config.toml
d_shared_expert = 0
router_score = "sigmoid"
routed_scale = 1.41
num_key_value_heads = 4
norm_place = "peri"
rope_theta = 36600.0
rope_fraction = 1.0
attn_scale = 0.125
extras = ["capped logits"]
init_std_qkv = 0.0246
lr_head = 0.0139
decay_fraction = 0.934
batch_tokens = 65536
Below are experts of layer 5 (counted from 0) of a mixture-of-experts language model. Rows are named router (the router's row for the expert), down (a neuron's output weights, with its number) and show model dimensions 128-191. Each number is 500 + 50 x the weight over its row's rms, rounded and kept within 0 to 999. Numbers have three digits each.
After each expert's rows: "comes before" lists some tokens at least twice as common just after its tokens as in all text. This comes from a sample of Wikipedia text that the model never trained on. Tokens count by the router's weight.

# expert 2
router:412452474546499529478535434618498454418450477533404414504482401539479515543355452487567576495525502433565524470486526570541532515462394571411528531473493488498507551522458585418406534502477591
down8:463526510498570517592418562579496577490525521463611492430558508480525480484585541455488486492492499559537472606465532545523462489457525381498473431531517513542585500609575422507480521444446429
down9:528451525466553393465593522567404551526540447563565599469487444541558453513524544555600491598497497491474402481467505414354386472502545603526498510476461488518500492458436502535432488549469474
down10:405452501509454485514513607468388496586505475594471480416559560461531459546535519511507497401608477504492490337537506473491540456460520512486570559538529555466497535420486527534460479463560496
down11:548536394466527522465477485439595498479495468512556535479450505525451474448572475454417547576594465460430501539507577536523397527550463493538481458503555546450561405448556468491564613518476448
comes before: " |", "–", ".", ",", " |\n", ";"

# expert 28
router:378507488569473480520514360496365430492387445440483456577366451548503614532475524481419527434518466473480476503475523541517535526596623529449531570540666459484461467516462444461481542472480499
down2:513470551511516491544501442406422574475440501536574533496592556497518480529490587393481536454493484510440491500449497493444485441590545474434480529464522521547492606558512426505466517480485573
down3:445587536563519463513456527547403519516490476569421466455496477428501542418459421528435490545486496492521496485636429475463520586550577535524494435491573458427461475463498505499490506467457505
down4:455443510464380519481495510504448534577522497483649538388564486450456500534427465513503542516463491543488564478528477443426493450519454520418538442456545462537420543542479536426510490562456527
down5:410513437527494459514513493554513496576534523538491464437415517431530492513444431566462457458477491472588584435453569549496492605476453534498464509488484433471543479419598491547535548477506412
comes before: " |", " (", " |\n", " and", " is", " –"

# expert 4
router:492497455555484533493468489542496454405519511503508452516433503517473523566386474532495544438501485420563473592395483496622496449428515497469468527538537507483437450474516446455429563504481574
down0:518473629485541497543484516540559496419417468453449596464532556472494471581421438440569426478490552468488485515510578568507435493592452482524364448482560589504510500473495483510473539460536560
down1:505477441485426523511494443496412487453522550430473481607399499491521496565423473523497476417498517431426439441451478504430439652445509563457575501533471524494510467471498417543510481566451446
down2:485459544522501419593502420531577519544550455493525515579485426539527469576506488557526527485522511524407553535501457500407492513458529444524543429526550385522573372538440457483504593573516497
down3:502536498545471557519452443420574494410592519425464458542470526496477495504556540475462380513464585503514512442470489488486542467555534501495494547500551491494547575575581518520524555580442538
comes before: ",", " |", "\n", " (", "'s", " and"

# expert 20
router:442546483472566546556521435516513462422455484562389485437469372458417582491485464449561546449452438457496469551512535550505531530481510512460456568433557528450394430463506539428493557486506535
down8:525529482509604524495556494537531595492453512454517432558476535504583486456541461451508514538472582514502536474467615544536494430579485495437473520524623522514539496503372556492524461495467555
down9:463465515505416524540516418423535473512467501553417513425506630462512543431422530582514472463611466468526429514554413498452480510485470589523526459501557532404586511479530504593432514509466506
down10:493373479483443491487516532551448478485548450504583516450477527594466432457557414513578555539492415440570423446555646555494458519475467468523429449436591465436427550456472532499511546624417481
down11:532569410627467476540405430474601446491519504535453523507511512515426590563487466451572433474569507485466491420448459562510376502479496484468446552465550481561506588496500554535522514500469509
comes before: " ", " \"", " N", " S", " R", " D"

# expert 21
router:408576434510460531500494460465501396463426434554500477586456484534488544472414492464540560475445421479468431498403530543492546511522499547549398568515553482385411469536535455394415520432431510
down2:476427408486471527520532458476435495530469476468421487506475418511486583495538512460527513587527500572455395418440515611461480423579498496470464486513534612417440596437467469472496486486427480
down3:554476510441495585563549521477463595542432604542472528440521485502520487422612503502460439523487432495496462478471508523546416503536531520438464528549538391526529501467455630601446384506539476
down4:488506443473433504517515390518502446513514544542554509388541501589534524449538446456531547537499586445458480467464567523425431512487449457536476553442573571546446548565524548443555467507489443
down5:459505432493442467439403429531550460510524453586576572545440500590487489511432501458517471547454520507527492539497499467438399499452453596501478395501476547552475420521486548525525586540419519
comes before: " of", ",", " and", " (", "\n", " in"

# expert 1
router:425555511557427436501505512537547397499511487471515444552506523491452527507496448578469531553527486515492455589504536538528524517498406516444457553505562529477410554485382399422380503511408494
down2:501483508468543470443550539591464451516514454485417490491456435509474455554469595533452580542523505495423523474597507477407392514422511495426614490543504465455522488513508573523486478404482590
down3:419437408437400513405457478544517500524532528451519477386469514518489465489547504579562425527489593534521441395468541437477461581440513451467434447436543514491481565487439578439555519430465455
down4:409501482480582476389474616448488492532519447496441566494507575500505496442438423566527548398453455505547537532576480448520493485644468535457566487454541529517546460576437453490585512549491477
down5:478397428450459490602574492543459531471452492499494496469505414467525440473438555568583601497541419492445532477448428430451464467457516492471552442444536417551454521422558573619489466510573501
comes before: " the", " a", " his", " an", " their", " its"

# expert 10
router:480584404538564574543488464472526380470448470570499466473452519551490492550487474471479520485431525387473523513414555489576537489482519465501394540570566422505450399534346467505418511526476567
down0:500555500477482604411486428480424477576421539534484512519489539491484490448531454551528570471566502431511411436464493480452492470484487618461454518366398448514409546476547473499511485548528527
down1:491464539478456386508493493491423510596603462496558513364499481483477536483486555541575451591528507440479474436516490446472462515523534518541381634544485523488582541541480459517559482561433552
down2:533422524517528583568547478599561521450530596463610566447479499492570552428446454547531536420482488454547425462563380492512438596449454478413463465535474538479472469552480513501566476556425510
down3:439565471499502375418473575445529495511453603484558443515455489449470514521458548535520428481488471425454385570459548391463506405531510551449496555548452514500578417599442388488556541461497551
comes before: " of", ",", " in", ".", " and", ".\n\n"

# expert 8
router:496583417493472563493526468524422524421436448572460474512431479515523526539522503462553523418540453466603462506436604610518501511487440440524454583438523598465469498517470434477481454502455483
down8:579508499600513607487475436449433508655471552529469486431524492543464457604449540520430468501520524535495514501551498385485455508538499505407344596525535456544566517486494474477514492476466519
down9:493466565505531569531536507539529482502481446503420492492464440549480535511498568501603504502445492402485398537504555470531529486412499428495532473532501498544575593465601596556502498469509494
down10:527432528496423435511538466560614544438503508521498526447599486525478497476453489514458567533562502387463627478507414481536533592533515513461538510512571379458456512524537563521502451453411583
down11:447490409412513491510496425572502536433418555549571560455431490563468473492549484507560480523492496513451607473451554528479503487525458359458561554461445487528465446434468460473570513530526451
comes before: "0", "5", "4", "9", "8", "6"

# expert 7
router:492527482504498531566549455512462511471464498483415516485463517472497578539383433561426452518495558444532475536443456548553512517554503500477480528528656480455444461522463477469514490558450527
down8:558464445539496568508482453479424444428418410439508581514549457503479565454454515546535585411471422438486518437513547468504497518481460526576424448473510459483409431475500474449484501543461563
down9:534493541409499489506462471412565452482481641521481543532531523404476464543479541475502481580484485580556463560517506514441489541424496505475512477520521488488465504534489532548476491438566553
down10:462470429477514469504557511554586498470405411445444535541519466552513562480437464528520415538553505543499423503563508362564551492509436502465526532470454590553537457495461546421530509538542508
down11:546516393537508524542464453453484494494471513526519459462479623547523631433446452529500540411529413462474516508564495556513495501478532585508458427475480492424452447439543458448495509515495529
comes before: "201", "200", "1", "199", "202", "0"

# expert 6
router:537510457497546559460485474469475360503386468457386510547429444529494554558449495608533580512554460491496459548448485575535517500526462478449466533453524483463462537448543493420450542468428436
down2:554425462474594467425405531521550546515476499506593529566516570445514422456470460493520492550566458511495485547495479564564557448450511514555524435461538528603509515426491447433423463442538488
down3:465425492548426600501549584545512399471529462465509494450484500513576563489479526568491470466454469514443552523617478504502553448442548422495526480444468449554521507475508557480514416501408532
down4:532505576427415505517460500529407436502487488579433490374502542468594576461571503466511510458531418513503519517517385475467562479489541469448409553508476516547453572525526532542536501456396399
down5:460488516444459506507524564461434525526590568461526484399568432585478454483490429531543519530493546426510522507525572438569440452633482412456464498471589440455454509462425488450590472619533547
comes before: " a", " to", " the", " in", " by", " on"

# expert 5
router:465632433429453566546511521530460417463501397471455429477518454499401490538414466580516621567584391407467496542461534461535485439517510521470536536520486428450429425519438431446435387529453480
down8:512508476467471546443520505469485526484473504512496439579552531396538531482523444492518490574614526532540544577500670431481497538471493569471556448498555471450571544570485447434447484535489531
down9:444435472515540538503531430598496433515433507547516454363425477466530580401523528475564517454484535462480449429491480418428572484553501542481570443488505459489493508485552566557422607469467496
down10:571486468484433478531628508458465521474498438463528496419529528559481530562510485557470444502555579507526575540510442526484547499532511496553401544507417520495403550485445469587551485557552512
down11:464503561480454541444409482439545549577544538571650540518568591591540494428495488604462476553412552491429523467618517460436506480598445512504548541564563531492484463463459497478489439413467446
comes before: " |", ".", ",", "%", ";", "–"

# expert 14
router:509624448557475466559530464458492448445454380462417463573489526531465592615518464483464525509494473455507506556465549522519449463510431428527565506525537518467463391548472472516518531448500545
down8:524507405556577467475444520494519430517489477517551521463489568483491515519519575476565533506605476618362544560558504428448424455444360520508559458460462434491485388510539438501542460476392543
down9:453521564464541406567564586515453461490464523396516494497484459524507488575475463501501467517423415556463425530484516544463496452566557549528562441510553514437437393406542532448488486555520500
down10:470497507463550478549457485508448532536534476528476461476464525453546493579541487545534546462586481443576562601553567453411498511484534416457530531473454579459528501583465539585541539564460450
down11:555486527435401466536377459538438512405462531504572478503640463471421465488368415536517476450521492504478458428470420505559546477439469569456525540506505468515568524530584485452395423570521576
comes before: " and", ",", " he", " the", "–", " which"

# expert 15
router:510512499502523612515509504502489493459509517535525468519449440467463534489483429468494530542509566477477468480456519534649482500533479536504370516519515506430429494507348457525501569481453470
down6:464533456476480506564617459533590501420569467539558447578477493518558491499385442516537521480501516497499496452548648541520564455374503427485496463500561459419436460525480504465486492544557509
down7:533444464547539516569513472616551515602470537520416475472518441584612591564478519445546455595586499579536473460590538475588492624546513451556448491507488378544522553467540464471533507579554492
down8:548475474495472424558378491526533473462446506550546555365492516461368427554466557406575552528471462511389429488492457440548448514503434480492546444460503538554571450576461413450553506597438536
down9:516453489537518512511498619508503554473464509536511569603539595422547600521471471473553490453599526515592407464556475545513528472536541618501564465448546558513548558485492432572582501462567504
comes before: ":", " of", "\n", "==\n", " /", " by"

# expert 18
router:436475464534507478560570456559433493500476462537439530614403472546473482570556483538517587504438499470550458532481565475552576398594491506472494546572545466504468449528461562444428520395416554
down8:558560382452488432483515512515494459486490594367459513429568474567403515530492483532561472498505533474537552500449469426560465487467461526474544530503443453573431476537503420400520511558496506
down9:508519423534543469468428440521559516467482387474563512520578474499488498538466495523440522441532584481409405460441486519451559475485512510601442565539458507585440426504458606554503530465434461
down10:464468460379434544449525505490516511474540532443504474540648438466541499529486482485470471509447525460520506504508535505453616485454492529546540514413462414518470537521522440572484571541451434
down11:517473479569415469513507500573441506500526465504506494490442485516457492546552431542528519512558473506499576457453492493479502398649471464574516493499508496474522535509548468576546416603421475
comes before: " ", " —", " +", " N", " −", " L"

# expert 11
router:467517493522369478538502576587393542477452512493442535486469436498535549542431491543525583565443466459444413540515549557530534462468484536508453522484595468411485534609453460441494504527448525
down2:499614504491476603551590479541480482536519570500485453504482538608543518502488393545474487525473523499598472491501418504565501362580557449538481410495489455429415482408455394493555561536473514
down3:556502526410510498592470441524493475482430571526524433525496509596527461447508446382475470527510506457507560551549499536597479375451517584405526530557553458463434464451483489527481476396562503
down4:392428498640533466459523465586494414452441498432542488494538570498394536469550486539431604501503498546495491473546492570438527539470486442438521512518515544593530446529483453490572541558550478
down5:454470490521455535444497475556537501496564551439501443458432498481457404432480501501557580605515542525377508467560495453421500474429524498442442489501530445529600528508511536450567538476533497
comes before: "==", "The", "===", "S", "In", "-"

# expert 30
router:487577491480548454493528548426556460444407416588461471484475462511423561559488476545613545613561530502492421551479538591453525496498539528499417555565509476399483485560540551492467495504530529
down2:537566415440568449504561543480441481501472535398511443553497483508485495614523463526526586437488491500555568463430455475475505545572476521551534490400466519442540476570536484458487499475561497
down3:560578411509449492522477531339399509433444473451489443514427462473437584459517502453441469576523531514554530525493493377524586443588488452478494441493488465516560457510424574498468522504492477
down4:498502472495456404509522390525506510389495500472554385543557525570432569456556507419535465572504419385460442546555448547545548448421542459512470564509485427511481509489457484490429488530466470
down5:482372550570515498461491550461545476524545495501537453428462538439502428501491489435517577503529402422396451464530581547515527502512494479536640378554439501554461562575521464516517551476543420
comes before: "-", "|", "ation", "ic", "ia", "or"

# expert 26
router:508496419478530612576457565579505496476448552456527469544585513410441577547503400555547515539508525509467404505463558491590545487589463464460486550569526521495432509527431537475475493445537467
down8:489447542573533551455474471519519515496442491436549508566505547421446435552548563550503469496463534504577419429467466547515528497533503374405594463467469448454450459527431474518498501589454409
down9:467466426470415418500563579490466384438491488476465483526469512434482558525508466554456552485466432455473497392475631589507495540511532515535521508483498497543447595455513513478480589503455499
down10:580629503549467484499478526487513466554528534456431457531529528564515550512493503598525462512591449483508420548484597477446471418496474476531485498565478480427497512378429462443456449478469410
down11:486486471494474407623493575567416446514416539504575503475469471516438481507496483477507507528442545534554477430431423562505445547515503552479604448482499492479557395368478519449553401502517491
comes before: "|", "ing", "er", "y", "ed", "ers"